python train.py --num_hidden_layers=15 --hidden_size=192 --n_experts=128 --experts_per_token=4 --d_expert=64 --d_shared_expert=0 --hidden_act="swiglu" --moe_layers=[1, 2, 3, 4, 5, 6, 7, 8, 9, 10, 11, 12, 13, 14] --router_score="softmax" --normalize_top_k=true --routed_scale=2.5 --balance_loss=0.00389 --balance_bias=false --router_z_loss=0.001 --init_std_router=0.0126 --lr_router=0.00156 --vocab_size=2048 --norm="rmsnorm" --norm_eps=1e-05 --tie_word_embeddings=false --optimizer="soap_variant" --learning_rate=0.00622 --beta1=0.95 --beta2=0.98 --max_grad_norm=1.0 --batch_tokens=65536 --max_seq_len=1024 --train_tokens=476400000 --max_steps=7270 --dataset="wikipedia_en"
Below are experts of layer 8 (counted from 0) of a mixture-of-experts language model. Rows are named router (the router's row for the expert), gate (a neuron's input weights, with its number), up (a neuron's input weights, with its number), down (a neuron's output weights, with its number) and show model dimensions 0-191. Each number is 200 + 40 x the weight over its row's rms, rounded and kept within 0 to 999.
After each expert's rows: a language model's description of what the expert responds to; "comes after" lists some tokens at least twice as common just before its tokens as in all text. This comes from a sample of Wikipedia text that the model never trained on. Tokens count by the router's weight.

# expert 48
router,199,168,165,171,215,148,206,197,210,170,205,243,202,183,130,174,147,237,225,168,184,225,189,179,165,260,215,218,208,210,195,205,182,214,213,241,136,244,164,181,263,198,94,212,103,167,137,178,182,191,143,183,259,221,218,197,176,127,202,159,134,174,257,181,219,252,238,241,193,212,218,208,201,195,213,186,198,209,171,194,142,192,219,223,187,177,161,266,227,207,253,218,295,193,182,227,213,193,142,237,147,243,215,201,234,258,233,217,193,161,233,185,209,156,248,200,184,202,281,259,176,109,221,279,214,214,194,182,196,124,218,204,206,216,214,229,138,158,124,137,156,280,202,172,209,197,204,233,235,156,225,211,159,208,241,157,198,188,147,93,284,269,265,125,221,214,156,220,264,177,114,259,160,185,219,179,189,144,234,133,211,298,243,264,187,154,223,225,206,266,199,207
gate0,169,186,290,117,137,257,181,203,186,217,146,217,180,199,192,194,223,207,210,237,176,191,198,192,176,265,158,245,225,309,234,211,243,185,157,248,149,188,293,187,226,266,174,244,226,221,228,176,199,238,198,213,251,198,235,145,173,219,186,185,156,227,216,207,134,260,165,250,167,166,194,194,233,168,225,182,209,232,198,210,241,222,140,179,256,250,153,221,259,213,160,183,221,181,230,162,286,220,187,109,240,301,178,260,244,201,228,136,288,158,212,133,171,238,244,217,135,158,220,218,211,216,320,176,253,207,200,210,199,175,189,208,202,227,201,202,198,207,171,188,269,286,216,175,297,146,137,153,158,241,187,206,163,221,195,197,183,213,217,208,236,197,224,215,235,135,163,182,172,222,232,275,246,176,93,192,161,192,166,174,216,248,222,210,150,207,206,240,269,165,204,176
up0,276,239,138,253,249,126,146,188,234,153,284,131,175,207,188,241,155,188,140,184,206,145,282,186,234,206,246,208,228,144,184,192,175,227,213,130,206,223,81,186,237,162,194,129,157,222,157,254,179,234,196,191,197,158,166,181,204,122,193,225,290,224,209,192,271,191,264,123,198,171,219,203,209,231,148,195,169,216,196,220,196,132,266,204,157,184,247,186,126,169,210,232,147,212,177,211,200,199,242,250,193,84,194,141,209,196,182,241,129,208,152,219,210,204,172,161,232,244,200,223,229,211,98,291,127,193,234,150,204,258,252,157,175,193,243,213,229,208,212,216,152,176,184,152,121,227,229,227,259,195,265,170,241,204,219,215,264,192,242,209,212,202,165,182,186,255,218,222,223,173,157,105,195,233,222,185,214,177,234,183,178,171,227,218,260,193,177,201,184,221,201,210
down0,239,205,193,183,147,165,197,154,214,201,205,178,241,199,225,245,250,195,194,221,278,190,305,207,173,170,270,162,159,243,287,198,193,179,183,269,206,203,202,296,208,189,201,205,215,178,272,147,219,202,131,238,227,204,186,181,183,257,86,167,207,241,173,179,232,212,186,254,180,278,233,174,227,226,228,262,214,169,226,155,204,216,134,299,189,206,248,149,234,238,218,266,117,189,161,196,234,228,212,251,163,164,249,280,134,175,202,207,126,184,169,163,240,210,275,212,114,232,169,232,186,198,231,195,220,157,240,215,240,227,189,213,142,176,215,226,192,190,181,209,238,196,157,176,273,184,189,263,168,242,194,258,211,169,206,147,186,223,203,211,181,237,230,230,294,199,170,234,174,197,151,224,169,148,166,164,233,213,172,206,264,194,169,201,302,183,250,245,185,207,202,84
Middle stem pieces of Latinate words after prefixes like con, re, de, such as convincing, conurbation, court, evidence, Plot.
comes after: " re", " con", " Re", " de", " in", " Con"

# expert 58
router,186,167,156,119,222,245,221,221,272,207,196,285,179,177,160,143,198,164,218,199,262,217,197,140,178,235,224,149,166,246,202,211,260,154,179,229,141,222,158,228,254,281,193,275,200,180,101,184,124,159,196,198,232,176,213,226,168,150,182,160,171,177,202,284,199,165,225,262,165,241,142,224,229,146,193,228,174,252,165,197,125,217,144,205,215,160,201,253,268,208,228,208,208,201,158,207,242,129,210,231,171,196,238,276,277,204,268,283,238,174,138,271,204,213,244,198,172,115,184,238,180,123,153,174,213,149,173,194,313,159,232,209,201,197,222,222,183,146,189,226,225,210,225,182,156,184,231,208,243,152,219,176,211,207,217,167,239,227,190,194,251,226,232,155,213,177,221,254,222,113,161,193,161,193,195,197,187,149,226,191,226,208,196,209,222,204,298,270,182,145,188,268
gate0,173,164,227,237,243,202,198,238,181,268,167,215,250,228,241,203,225,260,212,184,165,194,127,221,224,196,196,181,205,225,188,257,216,167,165,154,145,209,270,241,195,203,210,189,214,168,244,155,177,242,250,135,174,113,254,188,210,225,161,170,184,220,188,117,221,149,203,189,189,206,188,181,177,197,214,174,161,184,108,162,184,110,245,260,224,192,195,291,277,167,158,175,171,208,174,249,204,173,205,175,169,241,147,254,221,239,105,190,272,124,173,178,209,122,194,140,181,209,244,263,169,229,176,273,213,180,133,292,142,180,174,258,181,168,230,229,200,245,150,197,247,220,146,235,193,178,276,199,152,141,219,257,234,149,176,126,208,160,219,210,179,207,137,150,219,144,147,287,228,209,165,254,190,167,238,257,251,186,176,178,220,178,181,245,230,266,217,174,219,243,224,199
up0,300,248,216,225,214,160,163,213,209,169,166,245,245,215,263,182,135,164,85,140,218,207,266,145,191,213,265,192,217,175,182,197,192,283,223,280,213,211,169,173,258,181,160,196,207,212,208,203,231,175,180,208,206,184,220,167,201,199,239,153,184,168,255,178,228,154,115,147,137,230,239,185,188,197,200,241,247,186,187,203,141,213,223,155,158,209,265,250,212,255,230,183,228,197,210,192,161,242,223,154,137,169,160,254,125,246,186,213,272,165,240,172,144,235,159,291,147,253,168,198,196,250,222,150,172,217,234,205,198,188,247,218,266,193,233,210,243,143,237,262,228,228,184,176,218,148,178,229,211,234,226,172,206,146,273,234,122,194,211,222,196,200,166,280,271,263,209,61,201,251,173,218,232,195,266,239,209,214,195,219,148,213,196,173,186,164,138,173,187,184,180,254
down0,158,202,194,205,212,259,177,216,193,168,163,184,197,182,175,201,163,173,229,137,204,237,227,191,227,271,182,180,204,136,172,210,156,177,147,178,203,293,200,175,230,204,255,181,147,244,257,257,224,194,208,232,232,173,182,247,209,133,272,230,122,253,207,233,302,189,239,228,240,82,212,238,203,194,155,220,161,274,266,194,219,185,141,212,170,172,153,228,275,187,272,128,228,255,257,185,188,273,194,163,248,166,170,189,191,163,218,264,188,221,194,177,152,211,175,220,171,188,166,212,257,208,217,208,211,275,218,236,225,276,192,231,251,256,172,199,210,125,226,208,172,219,202,241,217,226,224,141,225,191,244,237,202,215,136,168,185,145,175,199,169,196,236,183,245,274,205,215,234,219,241,128,171,275,203,227,302,253,182,282,207,173,162,162,250,187,210,173,211,236,97,231
Section heading markers == and ===, and capitalized first words of names or titles, such as New, National, Team, Country.
comes after: "\n", " |", ":", " the", "|", "-"

# expert 34
router,184,175,140,157,181,157,270,239,201,149,200,233,147,220,144,200,151,206,273,177,249,239,232,133,191,175,258,132,214,265,193,220,216,199,196,230,133,190,194,220,226,232,222,164,189,172,166,182,217,201,105,211,227,187,206,293,181,144,143,198,219,225,221,220,231,237,307,238,180,223,174,242,136,196,225,194,197,190,132,204,103,202,211,291,250,163,127,282,268,211,221,195,203,189,156,274,248,142,208,182,236,271,233,174,199,258,259,229,183,165,169,213,239,195,256,191,127,208,231,206,198,195,176,229,205,180,229,202,220,166,224,134,262,196,286,199,165,182,159,98,150,246,212,179,144,214,178,251,237,176,153,221,172,165,288,153,241,206,223,198,270,253,206,147,219,193,173,231,213,185,247,237,158,188,207,214,244,204,231,167,217,254,217,185,234,202,241,232,236,246,220,246
gate0,264,200,146,216,212,92,170,215,196,191,222,248,173,251,187,223,99,129,235,127,228,206,214,218,262,213,183,152,211,179,235,197,262,204,151,210,222,171,155,135,186,234,170,263,173,196,255,165,284,214,170,167,179,261,233,273,143,133,160,218,259,179,266,206,173,193,208,150,171,243,222,273,221,257,140,134,176,154,204,148,195,159,186,141,208,205,199,214,152,147,132,231,239,205,156,229,160,227,140,232,174,200,242,122,140,224,244,259,213,205,233,152,178,202,207,241,178,149,177,188,282,181,191,285,240,234,199,213,224,139,205,188,255,198,251,270,227,272,208,190,206,238,227,202,184,212,170,145,135,213,194,222,171,138,223,222,211,224,145,166,198,219,183,196,211,197,207,233,280,183,210,220,238,222,175,243,204,228,196,185,222,189,168,132,258,252,117,201,135,202,173,243
up0,181,151,165,138,197,170,180,153,218,175,234,183,151,192,201,201,173,222,209,205,201,182,150,222,187,206,179,147,265,216,208,206,283,202,168,173,180,83,166,154,166,194,202,234,149,258,168,190,219,280,188,223,182,191,187,266,110,120,178,141,251,158,204,117,191,207,218,164,194,250,197,236,257,171,159,141,230,175,214,212,225,159,253,169,252,166,207,234,204,213,225,214,182,165,143,122,192,220,150,245,214,192,299,177,195,209,226,210,237,242,283,202,289,157,198,296,182,223,221,215,279,240,167,174,172,216,201,247,201,173,176,153,244,131,283,147,211,199,229,191,201,207,213,262,205,246,221,227,188,213,260,196,146,135,248,149,198,153,129,174,154,230,154,212,166,148,172,235,160,232,173,194,187,154,171,159,253,220,188,240,217,165,159,170,273,270,166,226,152,252,184,144
down0,222,283,206,200,241,168,173,198,171,217,203,165,181,206,274,252,184,201,190,196,137,159,207,229,256,179,269,183,228,200,192,185,230,224,143,158,228,156,223,123,107,113,224,198,230,186,230,276,203,215,135,162,202,179,173,284,170,234,122,116,170,194,244,219,194,313,209,175,181,227,248,155,182,189,170,178,186,154,155,201,240,170,253,195,192,275,210,235,202,203,190,142,245,238,202,235,170,214,213,245,209,243,204,248,181,252,194,226,206,173,187,185,233,159,151,181,178,196,200,151,180,200,182,137,225,224,176,195,219,219,173,138,200,109,167,210,234,190,167,203,206,163,135,222,161,179,214,280,207,231,198,216,263,152,183,248,254,247,199,236,223,273,194,198,165,245,148,233,144,233,182,215,208,81,258,191,185,214,196,228,233,212,96,191,190,304,145,229,233,219,105,172
Inner syllables of words in science and species text, such as sho-ul-d, hydro-gen, bi(rds), Raphit-om-idae, O-b-servatory.
comes after: "o", "ho", " co", "mo", " O", "ro"

# expert 38
router,124,129,125,199,178,182,259,237,205,121,207,256,146,181,192,188,135,193,233,123,199,206,283,132,184,246,189,176,166,232,206,212,178,162,200,189,227,191,171,215,228,207,191,188,201,176,147,252,186,156,178,290,216,187,207,242,220,123,182,139,155,176,220,231,283,221,205,224,147,224,208,207,170,128,173,217,148,268,142,73,173,259,166,206,201,134,172,303,244,191,240,177,254,176,158,247,229,223,182,196,212,266,250,279,227,203,236,240,132,169,198,207,209,194,208,177,190,199,269,230,194,205,170,209,163,161,211,194,203,145,279,134,206,169,197,216,219,159,212,181,155,223,225,228,117,208,141,202,271,142,174,209,218,117,214,194,227,214,164,228,191,203,232,153,219,202,219,212,215,192,174,187,149,186,267,210,282,167,238,146,227,282,241,201,220,201,214,260,222,198,169,240
gate0,156,236,178,136,201,277,165,189,203,137,273,202,140,222,201,253,206,229,151,136,203,178,229,179,164,222,233,168,209,234,203,143,189,182,199,144,193,203,161,175,134,219,219,218,159,192,249,154,111,250,139,236,184,233,140,201,164,180,253,189,227,130,190,176,171,203,164,166,230,184,196,172,221,171,166,101,213,168,107,160,168,243,178,174,174,261,257,238,186,241,217,167,179,195,200,91,192,168,216,191,149,204,179,172,160,255,228,239,147,211,253,180,150,214,229,191,154,152,187,179,277,263,145,248,163,240,194,145,188,178,245,156,254,182,97,199,157,176,167,155,167,221,105,240,185,184,130,250,198,251,150,254,170,201,154,286,259,169,204,232,231,180,207,188,234,153,232,206,181,220,201,222,232,183,199,208,232,128,235,211,170,233,195,175,252,221,271,276,160,193,164,210
up0,185,134,235,317,234,151,271,179,144,220,189,141,254,235,239,242,185,189,195,283,133,183,126,231,174,256,228,215,231,171,211,179,275,204,166,249,196,179,261,250,220,150,183,144,203,256,110,214,253,126,237,183,268,171,249,195,139,187,161,214,94,219,132,185,181,215,238,225,137,266,188,181,207,198,217,273,180,192,230,220,185,235,266,248,202,182,110,172,201,217,185,213,235,223,229,259,208,206,191,233,240,251,212,210,233,180,157,203,173,152,184,221,197,169,158,189,224,188,221,173,170,169,210,182,208,229,225,149,225,184,205,247,208,235,231,204,195,184,219,194,263,255,273,175,265,143,239,158,189,141,267,177,280,204,148,142,188,205,141,181,150,224,213,131,199,235,208,213,253,175,142,112,177,180,158,224,190,231,193,242,233,177,196,173,189,227,164,142,203,187,227,131
down0,212,170,157,144,253,241,81,202,157,258,142,255,188,169,242,110,191,237,255,210,180,206,150,213,243,143,191,122,258,275,155,191,208,222,255,185,200,220,185,208,199,195,193,233,249,203,214,188,161,160,242,188,147,204,194,142,206,171,210,291,173,216,171,161,193,224,234,184,130,177,308,272,169,250,250,175,136,188,160,194,156,214,196,218,200,182,204,232,275,182,234,279,152,199,190,202,210,100,217,256,215,219,229,155,205,157,247,182,190,202,184,147,160,208,184,219,161,145,207,278,207,223,220,234,292,132,166,205,183,179,168,162,131,161,207,96,201,220,218,256,210,210,193,188,190,277,209,212,210,258,187,198,168,198,287,180,188,186,236,200,176,231,186,292,199,167,147,176,165,168,210,169,188,221,216,187,201,139,116,212,268,205,158,213,190,166,208,225,192,243,159,176
Short first pieces of lowercase words split after an article or pronoun, such as b(irth), di(vorces), tr(y), lo, mo.
comes after: " the", " and", " a", " to", " of", " was"

# expert 47
router,223,184,213,195,217,124,223,231,223,181,210,210,119,173,216,192,215,223,210,168,194,207,239,171,169,237,209,191,177,228,254,257,249,188,182,184,140,202,184,262,173,204,191,176,157,157,178,199,165,195,158,231,226,207,248,202,201,172,126,185,194,221,255,203,295,247,204,254,215,244,190,223,98,203,228,208,190,220,157,184,177,284,189,200,205,138,107,198,227,155,197,202,261,211,166,213,207,194,189,261,201,194,236,270,271,224,195,251,213,162,162,229,219,174,263,205,215,155,258,263,174,185,115,196,71,166,203,87,259,205,199,121,212,169,244,160,177,176,141,134,172,219,145,231,178,273,210,186,233,205,163,219,145,162,272,186,266,179,135,181,205,193,235,146,304,205,140,210,224,147,218,280,185,204,176,185,182,208,243,191,158,230,250,170,206,182,225,208,280,207,163,262
gate0,195,179,151,216,153,206,165,135,173,274,206,218,250,193,190,191,178,233,204,241,181,276,199,174,191,200,160,164,230,196,124,190,229,126,255,186,169,202,172,247,249,216,179,213,284,162,263,191,197,180,167,175,299,209,241,156,175,206,187,196,211,207,140,242,196,222,142,180,162,170,106,230,158,251,237,185,191,177,207,254,139,193,185,174,198,237,176,155,161,228,241,225,258,137,187,164,216,219,230,196,217,227,264,254,225,164,259,168,221,192,188,204,239,193,252,179,136,221,167,281,226,121,126,190,243,210,224,223,98,178,156,180,143,171,166,273,244,290,203,207,239,262,259,163,210,218,167,251,163,151,164,158,161,163,183,228,126,235,219,155,183,180,166,235,231,216,314,179,142,251,162,196,189,223,238,206,246,153,164,239,140,218,189,232,170,235,228,256,187,219,258,156
up0,128,241,207,245,208,138,153,157,128,219,312,194,255,240,231,162,267,188,236,184,152,127,237,225,190,278,176,168,190,122,245,232,240,230,222,179,173,288,206,208,226,235,239,209,225,194,207,181,254,233,214,233,202,205,252,213,146,138,165,197,142,224,168,184,173,152,145,212,159,165,216,294,225,237,216,197,188,188,214,183,251,255,195,199,204,160,193,134,159,246,185,202,229,198,257,246,171,144,174,186,215,182,245,249,189,164,253,147,200,202,156,171,159,243,250,253,73,228,151,207,268,194,192,206,165,180,287,275,205,165,209,115,175,190,220,188,235,280,219,166,163,160,289,201,184,158,184,270,210,189,124,232,238,178,194,193,155,207,175,158,153,161,166,224,255,176,193,192,225,237,220,240,147,244,214,168,181,180,134,208,188,199,139,196,176,173,176,223,247,200,212,187
down0,191,295,186,297,238,216,178,216,203,193,194,164,245,148,159,195,222,156,215,123,129,185,215,195,134,260,181,232,185,206,179,191,286,215,159,203,212,206,232,231,198,238,155,171,286,265,205,160,239,195,206,219,220,202,169,130,281,298,150,184,250,229,184,193,188,224,153,232,167,160,252,203,184,178,200,211,261,178,184,215,72,143,211,200,216,220,235,143,241,202,217,171,177,169,203,203,248,230,176,185,215,163,227,142,173,213,156,227,178,239,208,244,217,181,149,240,158,236,205,149,157,126,212,176,227,255,206,210,133,247,194,231,260,188,203,167,169,190,171,207,206,180,110,214,240,242,203,182,211,240,203,186,215,186,230,124,336,212,261,163,229,228,252,191,249,176,130,175,212,224,243,137,266,258,282,223,157,208,227,178,205,215,216,121,213,214,201,173,184,198,220,266
Four-digit years after "In" or in tables, and the last two digits after 19 or 20 in date ranges, such as (1992–2003), (2005).
comes after: " 19", " 18", " (19", "20", "–19", "–20"

# expert 59
router,85,116,158,156,214,187,218,222,216,202,161,249,124,196,212,174,185,138,255,171,298,225,200,194,170,224,232,224,192,261,182,217,243,178,184,202,150,237,175,218,178,247,190,175,194,194,112,227,182,193,141,269,213,182,201,158,174,117,195,176,160,191,221,232,258,208,235,212,207,234,227,173,139,190,252,213,155,193,155,136,160,230,149,220,264,201,184,228,237,174,175,213,202,181,111,268,315,179,155,172,113,295,205,210,242,217,220,219,115,186,188,181,226,171,213,115,160,147,229,229,211,152,189,212,121,139,151,175,211,137,260,186,210,161,185,247,187,165,174,207,170,181,177,212,154,174,224,222,255,220,206,197,179,163,218,149,231,254,192,127,229,195,259,173,207,124,212,198,242,163,165,152,173,209,226,208,268,199,217,209,215,220,293,214,226,172,234,216,231,182,128,174
gate0,184,217,164,220,223,267,196,170,238,172,214,172,243,241,215,188,206,209,218,150,135,234,223,237,158,204,159,154,203,195,136,169,213,221,247,165,229,266,185,194,186,275,194,224,181,214,181,182,239,223,258,148,219,151,241,169,205,203,226,175,255,162,112,143,266,270,189,233,185,183,66,115,207,194,193,184,289,170,259,228,138,227,168,218,175,157,185,186,181,173,190,105,221,203,218,214,199,230,179,174,197,115,245,237,247,217,220,251,210,211,174,260,208,214,201,255,219,147,269,219,229,166,202,172,216,204,166,154,265,165,166,152,125,215,207,217,224,164,185,146,177,233,249,250,177,143,199,231,221,136,232,196,232,206,178,166,222,208,156,200,137,224,274,156,114,137,162,187,193,259,193,186,216,310,249,215,236,174,172,140,258,239,173,240,226,228,197,229,299,226,223,221
up0,242,244,168,138,256,203,193,230,195,161,202,181,165,218,214,237,257,217,177,296,209,166,206,176,179,258,233,196,240,221,264,172,175,110,229,191,129,283,188,150,201,265,224,151,253,237,190,258,278,203,188,170,160,239,238,190,168,213,205,226,187,200,162,241,271,167,159,199,224,217,91,180,238,203,168,234,254,209,215,182,253,212,270,144,210,187,198,200,144,206,166,117,150,209,197,246,142,224,200,212,239,176,249,173,187,246,171,215,185,162,213,189,223,191,137,247,207,177,273,182,171,130,174,198,185,254,230,135,218,142,268,138,200,220,190,184,236,181,282,135,199,237,215,255,165,187,231,211,222,197,320,201,239,217,238,248,178,169,132,218,181,162,266,211,242,246,203,190,189,204,323,179,243,151,252,173,182,221,177,157,239,150,215,245,209,221,218,231,228,206,155,156
down0,170,195,201,181,273,196,266,213,214,234,233,233,249,174,229,206,176,257,280,171,230,216,210,213,214,242,269,174,145,145,134,235,191,216,191,270,208,188,170,223,156,228,213,183,238,211,185,213,239,267,204,144,245,170,254,155,257,205,220,108,216,188,238,165,230,233,213,194,199,174,150,203,161,274,170,184,154,188,177,180,183,224,150,257,168,173,207,191,218,238,182,210,194,148,134,274,135,209,186,118,120,191,205,209,236,134,124,247,240,237,162,199,152,201,199,158,200,156,187,164,249,162,131,187,243,166,201,187,156,252,284,196,237,234,245,232,183,186,193,257,222,215,241,173,246,171,199,209,201,342,306,161,173,181,278,162,223,198,196,265,209,209,200,182,152,177,197,180,240,217,243,244,271,239,182,227,231,230,213,185,236,223,249,217,128,239,162,185,128,265,152,196
Opening syllable fragments of words after the, a, of, such as se, pro, fa, pa, no, po, as in Ghostface, painting, police, Noir.
comes after: " the", " a", " of", " and", "-", " to"

# expert 33
router,208,173,149,270,252,153,267,207,214,207,224,237,215,162,253,173,137,233,236,150,201,148,235,153,204,203,243,182,195,229,241,200,234,181,238,208,170,205,165,164,310,188,225,267,183,168,171,206,172,180,154,243,269,238,198,211,197,174,182,126,201,139,258,218,274,251,219,195,165,197,192,269,206,210,249,209,191,226,169,184,142,220,138,245,268,224,185,237,230,217,242,191,283,216,184,217,196,142,215,188,227,270,222,213,183,263,267,269,159,161,204,218,204,213,179,179,148,170,181,284,167,121,180,270,160,176,226,196,192,174,159,222,224,176,224,187,212,137,217,182,128,242,155,189,213,218,230,217,223,137,242,200,203,171,247,164,234,150,156,224,299,172,267,179,210,203,185,249,279,119,241,229,157,156,267,162,291,134,216,156,168,267,243,241,212,135,237,204,195,217,205,212
gate0,218,150,106,208,138,215,224,277,146,159,184,192,241,266,153,321,154,232,197,220,223,136,212,220,208,187,226,109,197,259,186,216,180,278,267,195,197,213,172,188,264,194,198,168,242,108,176,231,210,257,187,126,192,213,233,190,218,188,201,215,143,204,215,156,228,229,208,226,175,241,214,224,202,138,205,259,211,206,209,205,261,194,181,194,191,217,217,196,184,238,205,192,235,192,241,226,130,154,123,186,178,199,196,169,191,219,199,184,164,131,181,213,239,205,202,208,230,230,223,241,290,160,164,231,157,266,216,174,161,305,175,104,215,159,175,163,229,144,135,194,210,184,252,211,192,143,198,168,193,247,210,248,116,175,166,183,244,164,239,226,242,235,238,194,214,188,190,151,220,176,290,171,156,82,250,206,121,207,188,164,175,156,200,178,205,207,211,162,166,172,228,113
up0,192,181,305,183,234,209,182,144,186,216,196,149,209,203,231,164,192,157,140,189,240,289,199,262,198,227,151,281,205,255,180,195,170,207,195,189,186,158,142,145,150,205,216,218,149,243,192,200,232,157,158,305,206,174,216,198,279,191,230,189,227,241,188,219,218,190,184,107,206,176,220,184,210,268,222,159,238,176,187,159,170,230,250,170,168,196,264,152,203,141,213,225,158,197,166,174,249,210,237,174,219,120,268,194,222,185,186,148,168,213,122,202,246,141,233,205,176,120,251,278,152,167,189,158,192,240,193,133,199,171,238,294,235,255,235,244,151,267,219,232,198,170,223,158,243,184,168,188,224,102,200,182,214,257,141,201,164,259,110,196,180,192,172,213,215,190,225,222,256,231,136,220,256,251,163,214,218,201,255,193,186,227,133,113,237,220,184,229,184,146,161,197
down0,172,199,189,226,169,223,201,252,249,248,171,262,261,180,108,227,208,286,244,207,177,295,237,229,222,176,189,228,182,222,179,199,167,161,167,268,165,180,211,200,220,186,202,181,219,153,204,219,123,177,178,258,176,191,201,157,240,186,233,222,150,240,206,228,182,156,208,207,184,197,243,216,267,314,189,256,181,173,210,200,245,198,266,211,261,196,152,171,248,220,197,180,224,204,137,225,122,213,172,235,163,101,268,209,231,264,170,258,252,253,168,311,232,188,205,267,221,167,184,225,195,188,209,187,174,248,184,103,158,201,236,179,186,261,248,159,179,225,172,221,234,259,218,124,215,196,143,253,230,152,305,158,230,243,201,184,227,212,233,197,239,164,199,165,160,184,220,243,186,224,239,192,200,173,172,237,85,188,193,177,227,169,183,233,301,190,196,196,222,181,162,146
Word pieces right after prefixes like dis-, re-, in-, un-, mostly p, il, com, cur: displacement, Alps, uncommon, injection.
comes after: " ", " re", " ca", " dis", " h", " ex"

# expert 4
router,65,120,219,212,206,185,241,226,205,206,224,218,196,216,186,190,147,180,204,139,242,176,228,192,166,272,214,215,207,217,193,244,211,191,155,197,147,247,164,229,235,187,169,198,174,206,148,278,172,193,188,258,283,215,222,204,190,166,193,161,213,161,256,204,239,187,212,203,197,193,220,256,187,151,236,208,153,210,188,179,114,260,186,225,223,173,204,312,216,271,182,219,227,220,175,208,214,182,143,251,207,282,249,220,226,223,272,255,179,160,184,233,228,168,199,186,194,153,211,186,197,173,198,253,170,177,231,136,210,113,202,212,243,193,231,281,111,150,195,187,195,255,158,219,156,238,141,251,230,174,190,236,209,139,204,193,240,194,80,111,253,241,196,82,213,206,199,205,206,129,161,222,183,179,233,175,301,161,243,175,259,215,244,208,228,206,211,181,244,209,145,223
gate0,242,207,179,214,209,198,201,189,158,262,220,232,228,189,179,255,191,239,229,223,181,239,219,214,203,244,197,227,280,218,150,119,219,242,202,183,175,236,172,199,241,240,229,209,205,224,227,228,134,213,227,212,167,165,189,181,193,139,281,149,231,195,244,248,111,246,227,224,240,173,184,170,224,204,158,206,212,258,194,140,189,223,173,181,208,180,143,165,215,226,206,122,199,253,173,220,226,230,172,244,243,235,232,181,118,226,163,228,160,202,175,180,192,195,225,210,308,214,186,168,254,188,172,198,213,118,250,218,241,233,227,268,223,169,204,216,223,242,189,84,109,265,164,240,118,252,143,260,246,291,208,181,193,203,147,195,192,212,201,167,157,172,186,189,214,209,136,215,183,155,180,184,265,226,280,183,259,156,235,89,287,182,229,198,241,195,160,233,319,190,196,215
up0,227,219,178,234,152,224,186,173,191,259,213,229,198,171,188,289,252,188,253,204,205,199,226,305,195,211,213,231,280,216,169,135,206,257,229,189,170,240,188,203,211,277,220,141,200,202,168,221,161,252,203,236,175,191,188,166,190,225,252,189,207,188,244,172,79,180,161,203,180,202,210,197,206,171,156,205,185,254,191,178,226,247,207,193,196,246,171,187,232,243,166,117,178,210,163,203,232,161,164,228,283,225,240,225,174,204,230,219,138,187,207,161,215,157,214,207,280,210,255,208,153,160,228,228,168,171,255,182,246,243,150,181,219,231,199,217,198,258,214,178,199,278,175,236,157,197,199,285,207,253,204,177,180,223,151,227,172,151,192,187,141,170,173,203,202,168,223,213,222,188,197,232,267,149,273,151,326,158,233,29,293,177,193,197,207,244,209,230,254,138,117,211
down0,212,194,172,182,178,148,242,208,168,183,163,244,217,102,243,254,237,232,233,165,255,189,128,256,226,205,190,236,215,216,156,198,202,217,117,169,173,155,210,155,181,128,141,138,226,131,237,243,230,190,234,161,221,179,202,234,165,144,235,205,243,187,182,269,92,160,172,225,157,219,195,182,63,222,234,281,237,215,288,153,208,238,243,219,188,167,200,217,172,178,211,183,227,143,247,145,195,231,185,172,260,157,207,173,278,207,182,190,238,170,194,181,244,244,172,191,262,226,174,159,223,196,233,192,229,209,162,150,224,140,227,187,126,162,241,259,139,208,202,206,255,207,178,191,198,204,206,221,222,209,174,142,170,147,256,178,284,269,192,218,188,187,192,142,189,204,189,169,184,125,162,94,204,207,147,200,185,225,129,139,214,120,183,187,156,164,241,162,215,199,210,241
First piece of a content word split into fragments, often a vowel or short syllable, such as o(bserver), com(missioned), hu(man), tro(ops).
comes after: " ", " p", " f", " V", " un", " b"